config = dict(
    num_hidden_layers=11,
    hidden_size=256,
    n_experts=48,
    experts_per_token=2,
    d_expert=192,
    d_shared_expert=0,
    hidden_act='swiglu',
    moe_layers=[3, 4, 5, 6, 7, 8, 9, 10],
    router_score='softmax',
    normalize_top_k=False,
    routed_scale=1.0,
    balance_loss=0.0118,
    balance_bias=False,
    router_z_loss=0.0001,
    init_std_router=0.035,
    lr_router=0.00118,
    vocab_size=2048,
    norm='rmsnorm',
    norm_eps=1e-06,
    tie_word_embeddings=False,
    optimizer='muon_variant',
    learning_rate=0.0127,
    beta1=0.93,
    batch_tokens=131072,
    max_seq_len=512,
    train_tokens=769000000,
    max_steps=5868,
    dataset='wikipedia_en',
)
Below are experts of layer 8 (counted from 0) of a mixture-of-experts language model. Rows are named router (the router's row for the expert) and show model dimensions 0-255. Each number is 500 + 50 x the weight over its row's rms, rounded and kept within 0 to 999. Numbers have three digits each.
After each expert's rows: "comes before" lists some tokens at least twice as common just after its tokens as in all text. This comes from a sample of Wikipedia text that the model never trained on. Tokens count by the router's weight.

# expert 24
router:570478484462476445449530540494500539505478484519450427563487458391503436501545511618572521484627414487450490497567463567456541518601531618433439527605485567486504411535484486420476531516421507566450444514470406508352409556422515446408520526543529537487439503484430518520524599525495412491564599433455504509565524455433439500526559501460552521526494432579465552531484473476531500534546474539520515515504534405547517482560483519560446541571504435471515503531590523567521518504528528551510482405498578503505505538422537391503479481433428491493551449545560456501468500570565534375483471569540464541586449527500510501514501529518502461513570546534481517516517500522522488443372455384539454427490579549540441578423557474553515543528567540505505418542469541545481528521535446
comes before: " the", " 19", " 18", "d", " a", " his"

# expert 18
router:502520509448447595432528625522506480522505429523562522465545441461433496551448514472510504615509426448487525477610475472572512514485630488449564458584402565461403397491457449417515536569493504582483436499483535442475444471493415461499494591607426527497430515499465523545516463489570500527591570518520399468492457469468479416482536470508524484552422549482554522558506418477511480459487428607483475554566521498506498460448431489516551518499436463605501495584494535449545490534471498451524507495495526426534505496497517450493485515412439473419578442478505491517458366512517551461489466497538502456534521492476493436492552542520483480502525440456553499489489414524526521506508473471479412534423614563520478582485523522482486424561486647382517440576423540531436424592601491
comes before: " 1", " ", " 0", " 2", " 3", " 4"

# expert 2
router:587559475437551472503553481431463465499478400462436448473478481528436512525526478567514539566600470517455570516522495512542440514486583490483492506503480540576430389585424412427511554483466524502529473434382496463385522528533464515485579546511492485481579447432460502565582564448546499590493492518518466451603429490513373448597439476556568479592494516507428553510505508429530426476545415495417510509530431524445429478473547484522502462609506397455520496552516589511492552489483486527566399439550492407536476515486558453444474477507418493474592482473559472462393479501525528509479443529499478385558475572416439487493428503502502531544572532510535512485437439497489565489480416438562487461474514474593492544532607568502505539530484570483522431589440526513417493502565512
comes before: "-", "\n", "|", " Born", " O", " P"

# expert 6
router:536502447508517442415575486421428480509505470527516422524540441401469405600491555515472520502501407566488453498622512545567517432489591550466438546520446557444434470488435477472507498540591572496403495480467449494394497573482474496448571587503528527483480442436455599512557501436512453538553548521491485469536466563500497432540542468570499399524447534637497541528462469467483478516539376598471577512523502501510460536397448462505400575535465485515469506512489571516491466428496488485590378437458533433578562536474525475410450509440428452474569422468552445543497519503543608522446521527469527451525460517391534524452443457505529506587535475459525511522458509553427517497477501420454514401417508574501474577448547567534488480483516564472524449554443564481459453508544491
comes before: " and", " by", " which", " but", " with", " in"

# expert 9
router:537539446425551581499561539470540438424554466445475512426512394497538481560485589508544488610570510554532504521566606484531501519525563578516453560487502569477508419472428405463502471506505496515579459532493472571511454554489508372468538551550458542433509469467431458506560549431478456564494564486494458434572500504435565506507454543570540404507467554515528542513525425443466484508518472493487427542547520464469468439441413396553487567522488507497486584506603508525475481445540470569536511505516551453516498542498506427505493418337485444490549359448535521519564470538574511534436461574445563514514472521438434503458550500511516480489572515483554520506560460575463478418470487471612456390434571489564471550501560598546522558524520545398538406484473515533503445595461459
comes before: " ", "ly", " of", " f", " st", " to"

# expert 5
router:576535442537466540450541523482512472495541387468464461511515459415545489533491585513500521510513422519533487586552534524571485423577570576463475528474420541528469394573522526459532579573477512487502446476553404580413439535398433430429547563595493469431484433413500600459547553491451464541492531501461420474553532620500490528558481464544531433493484479457532474539431418496482458504462433565442446553515551394516419495420398461584574500527502558518426504498505480528520534463531444512499505477501555393509495552499524456411454467510472480453533442479548511456459480524630538435465433524517459369581515509464433428541512505534594438496577469464510499497508476596557428459533449444568494492544498542535427589490538478538525527507567483533577458510413510560517425496515505
comes before: ".", ",", " of", " in", " and", " for"

# expert 1
router:525456456540569469469526466420474521531535473438503425542369462514534562516466541598566474499567435544409627541579645515544368441555572494457472471482477575539489432513486419492520520521452568577454473411431491556497476482478440460434527442557514526495491476511434579480479601513502426531534530479432460452556495543494440517559414478454562408527465480609517511526456494425512503501500476474476526543553577521385421526482474553471472491458507428507413480490567481587606516467543457570515502479545506474587510465464547434456495530420523450447489508487578459459444508506509497470542484562448466405555504532417506534451487530507576446552539474496533564487421533503464588498458441411553470467493540483639512498534606517494489509470578533491487490527387523436565466498468471
comes before: "ri", "la", "re", "it", "ro", "amp"

# expert 39
router:542472495443609550506553505465500437555493402461447493491557464436537432571543504616515508527567458489470513563529490575571543501562619522434496526544498522492440467556420498456521527440472505587432469521498499470522499561526450520516549493504497514502421546474474596493530537526547482554514517488518438493559462498484447546493528517502504525487424476569522492443483499504456549563453393558467427501582565415538508496455415529542416543476375486519480534543521489520587549458566419525488528427493533533512488540467549441487502485477489548484521501419549456448491378526459524432436432547483488423565453442443445492475531485480505462497507392505563526576434395566431493413507441402553543468381549471475475629487491557513452550563479562441528388546471496539456479625647433
comes before: " the", " a", "ment", "ce", "e", " his"

# expert 38
router:541468427476548521431534583426458527526493471434546434445479380459478538562502559509475471500563511593407563486509547488500530478485580471512435477473523517464508377532493454499522507584460451508443510480377479518434488519455426434465553499537431461409406428450537529543493492488534459522582500418469477433482466513447472464550372390557453434581485476510456558484514433404442452431537472454459502484575508556419516461424509479578545536522450554476379528552599492540503489476548491584464534432523524522537545540443436487467446481469380446523531489509524403560460466560515508514501494521505456579510461556471462490505447492447599546600569470433475542439440483506543509543431500498551421460429561554595487488565562536475467430541496488508571492558441470405480400486485520
comes before: "ri", "or", "ing", "ow", "y", "il"

# expert 14
router:467487461459520550484516509470385429448525469451447469544460466484435473552525573524557491547534342531549469565537521503471480420538584530500431539460508553512520435569436482462523504542448502534484451494468408579421439481400397478486555537533439502423439451530475496511590526461531558473446559498540506486592497522470490488448460401519522481534444479509524588531470382461547451462503479477437533510540530507493490481576465389578509520552489439485427484546511546453583479468479439558494479424516493391539633523530559495468363448478467426457481464512449406542466417495495426512466488554437457521607471433477404552467545501525538551514633505431504590513408477482453450497452529507533465492467552485566449531480581562592502434502501478541573434534482528509441470540444439
comes before: ")", "er", " |", " /", "ard", " of"

# expert 35
router:604455483422583445509543593413394466530456482493470474459413395522485474532484515519569497510512383516473554560562570552575442475497548506516457453521484512548436416484515494541545476568407561547491540465525504548508400496426514520511534522553501511437551494464459601543504542406541441540587564414447515448494460514520490472499517473519466456491444470515478488491448461424552445574466507540491390467500578551484416583521396535461441545480489459471457424456543545496531494454449479527514476470538521481504501449409473512454487412474354477512547495436518436483468395552513487392491491528444460476432521512533482525532474488490570452590497433476488545515435522535428485562450442398554409405472575529483496493572509525424473535448525480450585495573386576510414470572543435
comes before: "re", "or", " York", "er", "ed", "an"

# expert 47
router:537489459508566500443497584438462435564490468515563455492505421483447533544441596494566550516540516466528535487538516491532568436561657509486446418494430534542392516593471556421504560536459491487437464504506508569439484499483510440438583479564492561431509512502531534495525515466524461530533458402416486485574513526445516474538400474510501416611455513563389456534498451474506483540570372583477507521562590511453410502455464520523472624577557428483433501557500492573549521466471454572517487510574518491528563513500489406426402474456529457433528463472486514453481405618543516433499480513510509453542431461476478468451477541577493546564516427472525509519569491539464587469459467343550447431474482517516439561508525525517504506537507533429456488491527495498485425631547495
comes before: ",", " |", " (", "o", "e", "z"

# expert 19
router:525517453486551624493506599546524442532509461427478543419476482461515495573509543485511579595561508545535548552555531505519445498468501449473492478490426530467438498502498497417504485485488488539500471480440521555476507562468502400449587590494480623444552500525435482469568527430522487480518479429490388402454453542508414472551480456558532426497485536522473533543413473500534484518503402560473445550543476562412462522458509518527482558575416456537499492460480502510554505498488456545591393526509498364569477507531481429508427436504453527460521487429592408503518443629569501483473416465380430474503505498488557581499448512579619525530535478446408443489513483523394466444523382421570468497502474537549541537483509556494571577452555499386544461525497553483417520493544455
comes before: " |", " (", ",", "\n", "x", "w"

# expert 27
router:637459510456511474498564556511440472472507521441461441501434412453525466573537479585546486576570511481425450514576503568558464492547564596463508517581482607521431465534433532392507593503452526529439409482492438466414481521451505531467546558570491550426500485484426575552484538523519476537591520469490445466533426555461465497502536447515576525487429497631453489473435511451503499539583414572387413549519440496481490427457472526561463543488435451416468508553548561571540529460505441506539485489505540497528537565427557500482438502451419507492547401449562460535470418583569444461458446601460474512535414528469513572474508484530559475594550486468475506460441421542396531467479484413542523436485513496485456585462534553534449546554534537418519481506483544494455502546583455
comes before: " the", " a", " The", " his", " an", " her"

# expert 40
router:571493459458606544508506530461482476496514505494455406488505465514519482496501506562533505523496438452454568577525562634541497463560554464510523562484469560496520409451386444450542521492507464608532503494483447499505399494523523519447614530556502502456493463441508593464482572469526483514530530477501432460584517549406514499481402510545498495532476478585471580435440550467473579507512465495417502604568495456432513420417428513593499538527404525457393557531612535565516517472483447539454529510510582487533567448450514485450492509431405493457499423471513492561544480590590564458454416517454456461569479475522463525550515568523515414523539443476573549546416539589425519417425424477509482457424566507499452547402562481589469561501560564458528511543483554461479430563532452
comes before: "ed", " the", " to", " a", "ing", " that"

# expert 41
router:531461549461485520419504505447477514539552551462535470455423437464472520518495469508544552469533464463604508525512474523527582559524515486428384456611430565511449486502481458526529553547431540605543527548521504473482479505508504469450539523499471547561513444416491550449587447460544519625583542466544383482526453594408524433526508429548587335528440479533512607542399454505531508596546501535456468545549499511416517460525491530560442516595526472550499573528597500475559442553484433559504488492559500457546526557493520430485473460402395416525595503494534526491484425595541504461462444502532459481486484528467443500419491591510499494528523482442527557475455413567464512400461433435526526484482532536577553500558527530495487541557446545499522466490502523542416551617521403
comes before: "d", "th", "n", "t", "k", "g"

# expert 42
router:524508481443556587437615462433525421424480421529449470446527447440443420506579497586453608563554494487486506541549513593520509483556526576520414514520493535462515437578507485482588498510426546536509546581486470534463390595436510429456599507555529629399479506475495579522591473451520493527567553507450500469480570541506525477556499422529535466614463501535525505461429455416515524439541403604447484583601526449483437485493441453596479566528437485507472504531456544540541565502471469569497498468494489520567578541417544538485396441476444487502601484503490521493479381504516572479415499584519496494479448480456507508449550461535559458492506457515494560475478406535495509560506469535560467471430506556496476530451512502566519616588495537489590489466444477504480434504523488
comes before: " ", " a", " re", " in", " as", " been"

# expert 26
router:532456423527559434522515535452461404468540411537440414531444493503457479566564531566513507589493426528481524604575568521550485457575562473496473473586432520591529438439449433561520514532451473669515488458506480511486490590420491529437531520497535539426499473442575547488447512492540518508539566502435419477583450560412501424550442471524501449487519543576476571579454404535563482555501482561462482569501494471444431374470405504574512497577481539507499546553573499487524552475461448542517500490491496475492531502486475498424437567411439536445504518490532502518474451539526529498472417474412410517540435480397492563442414548449612457528521486497510583486510469547512578425504433561482382467478509556563482561488542559552503527452508460499588530516454537428459451503579525
comes before: "s", "ide", ":", "er", "ion", "ur"

# expert 17
router:515525557529561536546581575494419483535546399547511472481459460441510571532546501530539591491506479425532605470476523477583425474521589468439442563515490491548532375595423381482484518448431524538493463454411476457466519551510508429519549586462429532414532489474439512528607571502487465473527487488375433434493433561529423431459452453521537543513401555582527613522444535493485458394533486565435503585502506508492474507461405460540562512528482532430510507511510539505606538544526468588578423499466460419578463573498520462451556524431480467526472507477570516472434484591568470472460497538484486458535462518501451474424468470484614456543550477452491510475514415470472473516436444459498377410497530490530510487466520560589559490529511565447547501543430564507444471504524482
comes before: " ", "\n", " P", " 4", " 2", "---|---|---|---|"

# expert 13
router:546483526540554463503522510418421334546553439444519522487518371559444395528564538523636539494567492522542662491489526522554470458539611453397463466506516526482492461492453452517552554486433559536496457514565462570443464428506446464518530523589446477478494501471528488513523517490523461607486513459502445426499514543454436516498478472534536449453469563492510566567470473508541455441496388500460547510437557496504377487493426393549532543508519456523413562572557481538544520515542472556477526478495536448599587525447524448494508498449482495442547423483510449487391449521469516408532417494502381528593466497454372512531518532517511420565526412478532535538472426438486457542511445455575481496511526469529482492448560549560451552537463537495516441500396514480514528553517440
comes before: " |", "s", "t", "n", "les", ":"

# expert 23
router:527507456459515540460522485465531476538508408492467444433435399453490461530490489508543538502554402534475479532470546548451502468513570565516480533513433571478482481559465477424579527515399503525434436421468452546527520541484447461446501586535509514471451428522437525454570566384584507469605554451528443452549524517477462520511418419544478449528494451489499491486421380522548469511586382491408425536596498502391528515384454455551462567507409468530482544499605557536490557471550453497508471520506472510548497514489507454434475454451455370428516411419504505447468495553467509529472436554440485565501499517392550510503484532582573424558613449452490488472502443536518496460504507470604470443483633563540413530515496559494439573556480530434486501496473534435494433572510475
comes before: " ", " be", " re", " first", "cc", " f"

# expert 15
router:536445506467502584437425576551513520549469467521481472428454513521478448565495602452485504537539500567464485556671469530575436518484482487466542510453485525468479452527466503534609559532459441584478467517432491553489485618403458528502560538516509523457564434515465497523604539422491448537489582447472396426425527540454475509534429443517496434533508566487444596546426469494537496461484438557502508528491603472523394497410487468559544458545441455471507507502472552514487540512490375492579452466456511346528441493473544439528431467503426474514463484432555453529456518575504523503428403519394378412517504556470470557472460554479512481566530460487477485481396479489383511421453466443601460505418538543563483531513498494534472575487487554465522450512465546500515478454567460
comes before: "-", "|", "=", "\n", "==", "==="

# expert 20
router:489409479434496521442507513507426502471506538448500515443436505464522510574538610467518474524581489550456550545588521524579513462531508527521405431491482499573412441499544406532487482461486549475431486530418424630376480561371398464422506588510468530437459469494451510528542500477500443556551526472414376433560396523435373488482533474571478520547456530554441585551477537478522522501552460513504509505549528532446516456456477456547437484593419501449461492484495562505520549425527471606513458448465484489543478472440485484474481462473505479441506433514533452541465392540508464386504488515511502500543515496442461539398477501551626555573595435454502535529460484564456454487512403468535499480460495528572452554574536542510530507511468559479537386566416526491497434565452460
comes before: " |", ".", "00", "%", ",", "–"

# expert 37
router:496430419465492458519536506383490394472516422482492382432512492459505495461571517521556511555563400526468532544611532527516489445542502587487468511580420567587430422585472490519488534489415512521409468500429491520400534568512467433477496592539491578421473489443455625508500565477528528550490529453474511457535497564479457502505481486562506481547448487531431514520420534425478517532525529570403537457610576436521415487416524516528557582479472461465407481578574550492573481436471449581519466514522537459498534534516581491481419458521500543424500409427550468469518486545504547470449416529514441407480445538414448479427507588542513501536522452462561493525448444553449478455522491475549474473565508539537482582441556572564455582568481518462562517543402562457445476493523511
comes before: "s", "com", "e", "ad", "act", "app"

# expert 45
router:538470487545465546435601578437470522536561482498527403495547523509554562500551610449543476534493473428493475555509525520575542486469570517510489448478430498542442448569344515458602567489483523565536458568453428481515518438495484394482517504532449475464485494427522590551646505458565400558502553422446456518533532541405444482585494543551486496563429516492476595513528517522497524523581436549441448520504505548451503503430464534555514540544533445525420508526509494495535513541488516477498528463530522448516572559503457368455474442450406459469533435375502524473540416558528533419437499522437383478557466488471489432544531560502521522571530461397523563492466518562447617444501497384519504537436585521503484585472506492575419547509511561548555489580487513489533471500547494
comes before: "s", "y", "ia", "t", "e", "ies"

# expert 29
router:514511401516438494450577523441508389486516455534520457430500524496519413594518565504612562524506414474496639474617573436462484545573506545476520481618461465583500477546427425454557575535500484473590475520455413505464450460481461439496474568523506489389479435388511456449456513412551453491524486484461466486528454495525571410521500523527518551523502455526496489528526481538489500518559437544456546528554524503522461409531425400512468604534493493491507481505442484486472545477475410547572433469535525516531554496426444414454519447523413467535510500431514459512434490553581591424461504548433499415512469469470473422468500612541509531557497476518566582523492422572483517457469414471462466547492553557565470559477513529565522501508440583523607456470532526498493467551581369
comes before: "d", "s", "al", "t", "ent", "ate"

# expert 8
router:537447493442542523422613515470459431455534506470472472513549457450488546565555591515516454512585445477439544541540541524517499435615525459497502494479458543510432429539422517513508602592504511511461457577504429614461469456450503445444591475572498487453449486414469543497538532517495406508555532458466448450624448545510576419501504492530578456607444499482540483514514542506487518546462398538508455485558486447521465506414499495541517493513550518497407499551543476609522452472541487506526444446621508416546563496508539421528544437450404507386482416538488420464510489528529570433374502494502461415571498487554451513492489533510607436500514460417566573454530496488529495425451388456506459433414580513533513529455583479569558457496527568496505519530390515533487475536508494
comes before: " of", "s", "ed", "ing", "ive", "al"

# expert 32
router:480526483573579575452517551499529467491508428503535477477492471449455510509484610531504588570482405552494558504523512545533536460483647535549489433461451567570436426513471513516469568497511551517548485474402411580375472485441478424439526577588557567527480406445444571541546554427499486501503523453404504473533485556505450471487532505528546460538458511495472469558510400415518450459529436546475484571561531501543404457537485542607476509530496434498493477465478458545471504475433456571466468473488528493518548532507525471362390454465459455495503431495525539475504410557610535472391398525464492465534431521522398492478476488555558518517536486471485554492510501589518491429530470390525524425538544592511501563468568487522486489511539457487556409584444572519443388543532413
comes before: " |", ",", ")", ".", "\n", "–"

# expert 46
router:478458531402452502523519507510512511455427538480416411462470445557511403499455572486579593572569462521514580544541568481553424401522525491458448558552494466534425488592483451463513623541416536497402451527440415518401519574465474515440523474553526513449468462440469573552515586474560516452656567439430506411567513465449424404514453446507564486520514502494420530458428418527552452530532462554454456514535563523471466459497463455559453451505516469556549486573527526581503471522494438577533519474545534529523556489460519459443472553509538479442549483445565431415491491561533509488514487516457476474508440474454511580508530542555525390509509483526514492421446485548562486440532417447516509423469488541520508547426565497455488545553509450411548408508525613508472403559490410
comes before: " ", "p", "form", "par", "f", "c"

# expert 11
router:551463519435500550517516535453466425487470437521467488446413465540453452490561477505525607626554418502509506508612463549559481547492566510445464509465454579505419467490403463493479515484563561498456487518458435509369536497437467378423554587611478531457561477451490560526512529499486536531489562486456418452580454526550535360526432499555495404510425548575554549561488398467533551480461440576467517570569527556425476521418453538531512530487439462441468541471547553530560481448488455539532440499480499457495497529480544443384483488456452446508500429501527484491475417579554537481396444524483486501566389553431480495502491489556518483556534522464460503420483496545452424491536366397537537429409483444571496532495532515554458516507512533405521485503478556477419500496558517
comes before: "\n", " |", " is", ")", " (", ":"

# expert 25
router:547489483460526425464542531378356439490472474501493431467495419435442461588491516578525506474525489534484472524598512589547500467504618572438410534517512563494427491523463457445529541495526566524399508503430470462414536574511453509443561537558511528512510494430467592518520508486523490574540494522485471422563440590525424462549581483543506440500431509649485508532460505457489482499558418560459519556500525465516480524365447488495396550504469510465499548529475531548553475443510484515509399444455481477628475576524561450398477523449432488512517434414579407504501472506546522508477519548458530428496434508403493519426478443475532521578545474450525487464455434571458512496465463457477490406419508561490508537436511588524478453508575542441539468543477561484449436572607464
comes before: " the", " and", " a", " he", " which", " but"